From a checkpoint of a small mixture-of-experts model trained on Wikipedia.
Training: a variant of SOAP for the experts, 251M tokens.
Below are experts of layer 7 (counted from 0) of a mixture-of-experts language model. Rows are named router (the router's row for the expert), gate (a neuron's input weights, with its number), up (a neuron's input weights, with its number) and show model dimensions 0-159. Each number is 500 + 40 x the weight over its row's rms, rounded and kept within 0 to 999. Numbers have three digits each.
After each expert's rows: a language model's description of what the expert responds to. This comes from a sample of Wikipedia text that the model never trained on.

# expert 13
router:453469473543454476568486486459497464454573566498454600470583500441521506553496545476477559456412598523509520449510511474524517520496457431467476484563501494537479504435491549425507588551530444497553473496507490523461506522455486438482511532510481497482458501467551556550416452510495472465547488501578534544522440462497461467486533510497524434567513509485489461594497477525534496465420489502501501462467453539538504526496493535485471498464531509529408549432562452544475509500533506
gate0:533528480510513504528478532460490518451529503573475544387489509439494511519501534486480549509483548466450409455542507494464498454517508434448552540441489488551483523499498511503552455524489519570540482587505480530454504544530542487485515466589466514473471472480491553561515430539495410431460446528515497508610623427501571517559547527453465478505525518526467504509506495484473580501480443502470500460489479482515425523522468475438493471470552462543460509532509457477451459484540432
up0:569540458456555453493541514437440514512478527496503523419486437474548476501514517483465502453442563512493441535497545522556501510474551476515549565506467497503498525520466388485546447548516482542540484545497521516488431495497511533510527501540497582571528447451484604479564434495462428486491475482556532460546582454488546537508555502503504515548489463515491440515508470457434492490515478529630522437510513436501466517493457466475610505488493558522533459482515536509475474463528541
gate1:488509457510407467537473391601509464492502581486467532453488544582573525506515520456554495542464531456456568452505500431514483564503526570454474540525492540516459477471466473483601548492532462487473507497474481510532565484463459471541518552497519456501476424474489573485413466484535508526536452413508492495466500484540490474445427532481515507475505519518498478514514486518412547552499463517533508396551534619509487490509493470528531505566457483498509538469517488512495507531531539
up1:416457576468486484503581579502457529552566526489473486579519497509446508417529566513437468456496493561504491529541551579572451513445549551492506503490549544527550442532571537486481493548504587534472408513502567537478449492543505440515455504464487481532522584490527460460525487479524496495502461531472559481462466455561507500527448497519492546573448507550617514491516501468483500530494485533548520455505506442549435464487511541474510466526498462498541529515563448467497482507485492
What it handles: Mid-word fragments. Subword pieces in the middle of ordinary or brand words after an initial letter, such as W-al-kers, d-well-ings, th-um-b, Mc.

# expert 17
router:443520478519436477518430506514467426516453570472519629552564500481497522461497525531476573480514504505494514473518491471556476528433403441496497533490487507525503458564431476456485489493585518460546475536487430566497548525510451461457489526549501494528549509486488497532345442513492524466477477463435515516509539530525478540519509488506568464469545502540516517590482458572490500508500532524458465517511447497565501478522471484465477450458483497420481579452542510426516519498517473
gate0:452479461490374486425524483467418454470479496508463520540483526454507518475536559483441440518499535578491517555483547470429554461448489530475515529570504479513505517488550512444431515518537501437508455538501459489470574487463471547442479472531524444474480416546494519542454508531490603501528484552470534508519514504506522549503465473524492571489546423502517477490500589473502528455558483520438515573534484497479472541521462516517456539524492520474467586576556569451479573518522476
up0:483498535553488459552546543595474509529472480470507518504488456496602470524499462512573487408460488476537570547496477450473562514489488501410445478477507479508477521463492495512568535548496564499528403484514489515529395485513484517508471518519546450499472465548500489464509539513519532529538542522505523479451491520593534456456496376504538464516523510460497494465477450516483577500550512574466484478482476528556456414464513493556568473414549530474512523500505443545562443481548523
gate1:481514488442530520428452503500603521565556414495527562579575477470489528477498488545489466543480446487512473459521478511508534504476472498460516508453475536545494484534512498453470500573504518429550504538462498454524592555470527462479442487549516507506503541567474506543476546513493517504453425532435464589529517501420510528518476468473506499571478548457559509530486457505534594450518466526438503550524453495525467519570506584521503479412490431549504440456518557481531503442519474
up1:457417464503487455532512466517451504460504549547446458413423521525442487564496560524475505507469475527588457467505530445422532515505573543471498544556509474504441483439476501547512448469524503478466516446553543557549446471509490537556490497448519462514571513446482503520448502547536505552512466458551537469544540514508444443450551472539403555490487471475481510518436488442493446536450485548479494427463534500437437528445540415449467527516450537498498480518501478518476516560476515
What it handles: Personal first names. Given names and name fragments in lists of people, athletes and references, such as David, Robert, Henri, Cla-ire.

# expert 7
router:434476465516446509510494495491526469544465558467557568466496462504546495515537535464486511516495506538437565457590556496523479515508480455451427478478468485482501444521479441457524549474534476509482499513488501502491537529536488487474526523494469506515503471529476509560457487502444522376474478456581537552559456461473549522470499507510553510548428448474523508559454477525567547546485525464395505536549462416559437588452482517521476525443494377514509557530503477460494473556493562
gate0:492401396469504516484533503504505578443460462504537533478600501486550470516542502527517496526487517528514476547541522506454517480528546432492407490468469515418473540538514492511595499489491505562453494557435534514497442522592471413483530495491617519511547459513529527547480476508498493447558461489514568519545485518518493517506496515552497543536493486510563401532472475431473490527444522434462518470550519524565499447505496492502480495506503509579563550543488436497465462538459484
up0:454445430490504569472436506505493513495434467538560522533485502424550532496523484499480492530491500482515535550528519499369532513544451437533379532434515533485526515550525443526516549493494534503502493488472435503527497513488476496463514467512557498475552525507529547537537515476518348427488469533483479587514529497523459535501562495529489456482479427518474417529518482483476482472490475468421547494534484556564494461539523470555467474512497515525530558545539519462521448575498581
gate1:572511530490487534584500463478474467455480559549478526506489538495473481508502500493497523440436577436596489559595546484564482422549529530512497515460491484480363510500453476454518555496541503527496507483484469544536555550523505376521468452493520480502536461472487481494493497530494487412503517462484473510611503464533485435539592485506486506541420484544501488487478416491459490533480514510464493512510507426467471538479481467484531510497607501487499529501429500471459491518438498
up1:509508472516501402559506486442536514450534500483498564522514543531515457521481563537568525476492493523461562497533471452511538546457531514505618529523519547589550474577571512480454511486568485484522504540523495581489436504509430525519485535474514482501484511520420465543587543507471476433441458500481437481484472544513508459532499528465532503533538407490465475525465547519537531509501506513469457481490571495544555433467558483495490432503521440529555475562476502481462569588567497
What it handles: Commas and clause connectors. Commas, closing parentheses and clause-linking words that begin subordinate clauses, such as which, who, where, but, that.

# expert 11
router:583515487483444515487505482507454537520495502512518534509551479461535483505483489460429476472498491482507533521571522486573482469491375456456515521522529503451486522476374546448517460527551494469521459453518493518496516470551459507542519595520469494492555501456481481540476499511483571478476473478511518506489486505557536458551523471598509485495489478468460500561468495631510540560459565490459505499484490525549471468433556447533449540467474467509489537406446463476382552555469522
gate0:491517530529540474485499572536484535474517422407506533547491494493505487490473510511448529500498420495506551531558351447614475471497471493464498424511468469537554528504391467452428426475471503494503519476519534461431436502465499555487500486558444437497494497461537533513494479477519551468425520503487505509526494436516507454477472513503534520545516498525579504512451490486430569470435463472477519440473497479537462554566504490460519513508517524513435511441530430566520548492468473
up0:457464512555535457521550536496496536492492461551542510547513533484516514496522482542482509457545465482568539440511448514598567540488490539477469429511437446536494522487442501472486458483516550505475588495429477501438467519423542561534545474511473460447574543454517458536429494559479533488550521542480535461543503502482473439457465565570478517564554460504536484473453457494546557490532520417497529470503491455494498501493539504515487542476574531474490492421593480486448596564527518
gate1:538426568496511474519541513502554519467484454487537511494465423510528466456447537487503522462561503566500568396521459542559473573553465453590597567458481528451540556455519473543490496462483463527522479508454455512566482566494447458468455517492461456486448498529487510535529564437495580499471502510509476480476468480424468495461478459501507463446477478512414467538423424525540467464469522474501505466466565543528478521492512538414469539497455516444486469485495502462508565498495551
up1:527586490478504480527515499524452427528530500521531515499481439524554551476462459539421517499462543513481485463508477458438488461560451467499489446497551466551456561485450422527495485480469527587549537530553523481526453560432551479457537445520509493485485548495492445496554465471551426557494470534428510512556500498460492525484496412577478526561522585465482545541455500457504452541507455496539519511501521565524472493498553453542506546514447452523533404519383491520478513544527487
What it handles: Table and list delimiters. Punctuation and separators in lists, taxonomy boxes and sports tables, such as periods, pipes, colons, semicolons, country codes GBR, USA.

# expert 8
router:534536479494537487522498526461499486549393552498515590571552504464505563469457413481513473443422512505426516488500493486576473559483485473506454571521531430504514473449433544410484478510547486522552442504541511563449565388559477503496530520495480477508502519538459484518468476510464506394490483469520558520484481561530498531491548515521498464533415457502443514579469513581527480526479509454533481454505405501547471457541504459495513502439484504521508513518509508445466505480494545
gate1:457523460513484514515464471441548417574471464535488503498518489495542480534467458538491463447513519529435493538492516482501541563549507498437508499498466483550454450551519522503450504458470544478477469479456482460481479507519522481402526510496441563522511482534508530563456492425480410525464565515481514557459518484515507599567488459499463486456477456562475408476542404499578478544516528469498450498498512451430448446537525413457516457523456553574494469551523544482464480469509590
up1:479530485543461483462469477574552436475495508512489472510510404535444400560518549502477514552506470474582501546488430524462490481474549519468459423484438477464437515582483463444515529401494492522511463485487496486552586425464546522563426505455463499463493489520463487429538456581471464556520478478533478468505479533565454499457445509459532531457521455536459498489498528517528588526549540509535578518553479490465512559479484486451479521525490537565452475531492524477502527442504522
gate2:520492478472508420593494507471486412459436576524521525502442459483402538484505449502491445516464570478485489360504493505519554537488554412477560462500510444489576530527535511424554555477481496482513468509549597517441531435440527461466510541525440537541536448499539496524534468481487502471477472481500528515504506496483507542450480462501465530539510453500514553497502476470536505467441514493579549490549476473472559469523514479462537440550488489504494543557522460461485480402499462
up2:475550534477510536511534478455516501499526569513509578550491437428428490431498484528508507445532505581540503492488456469520501506518538525512465487509464589471435513504558501498515490486521513499540442424551533575486517491523471486499429544503487589572505525598498501553553477501554569543544498419483485488519547499508499542461488518548499581539435487573512589483543501485575540444513465489511470452584456481521565520445494566493531427556495535533533484480502504433485454487476509
What it handles: Titles and sentence ends. Sentence-final periods and closing quotes or parentheses, plus words inside song and album titles, such as You, Live, World.

# expert 19
router:531472443508445527505558534480556539498514448419453619565478439469487481448518458526487535463490515551533444491505523440530430556526499505458477495548477501453613546523504524431543464479543492506560405461543514476478512450523471507445509464486482545477529492517437548540490481542494576448495463523576502536529496491540566466516498470569473520477478521470517534566451459518530538515483523501423517473458511515528464440495440497544494458450526464478477522441530476464398455537506550
gate0:489455440436424466468563430512479531460497409515425485498524481555485484484501501505489474484436511484448515447462446467538515547532511525493464537541488450440471504481483554451501433523512539529468458486469446479461486517478471485518570471477512514538517573546501510498498515466440574405438503547572511480407544507509480420501493493536479511512429530575508480493394537468516509522477520423464510543520481564533548566529504521569503431483528471447518503476496503523418481573481549
up0:472518480468460518503529462517510524435436466530488439560511475435516492493528524529449492494465532465521421497529510510506437558486441488494478470502515493382442585563458535457588457496572522500495545515430527519497534521462440479450499432494527532511487535517459451520520509446535502533388513477464465487547500486470515481507492529531491460566426542509537571502465544486569504427534462511484504538450471500498429508501496505595537494454569591499514496464409502583496504517484515
gate1:476450569531481485468536552527487494490479456556393564510524480479526517512458607535453493467473488468548515470504444532533505508516556560453535555506534531430528451589521501533469474503519476439471501497583463529515468516493446421536463455465470513481487446491450477567450535543463498495505555546451480531505547477553468507563493473519505505533495545512520446506597492558570474464583519437448534491455497539444535461550485506585486463485479478515591522494519511461456492451545466
up1:543538454499556508517461481510502495483524459474455487511484517518484409493450465495484497518529525481528492551477588491548506534609513490447572431548449467470491567470542544547548519497541437535471447533439532484479473460470534590473500469513530442495487475495553551609542518495478465544445534559573498515552464449576518488463531538439451519476479469505478539501489491473484477542493514541575467529547522518491494520469562587497543434464535521454451554516499515491562469506393520
What it handles: Adjectives and quantifiers. Adjectives, numerals and quantifiers before nouns, plus adjective suffixes, such as two, new, several, positive, experiment-al, qualit-ative.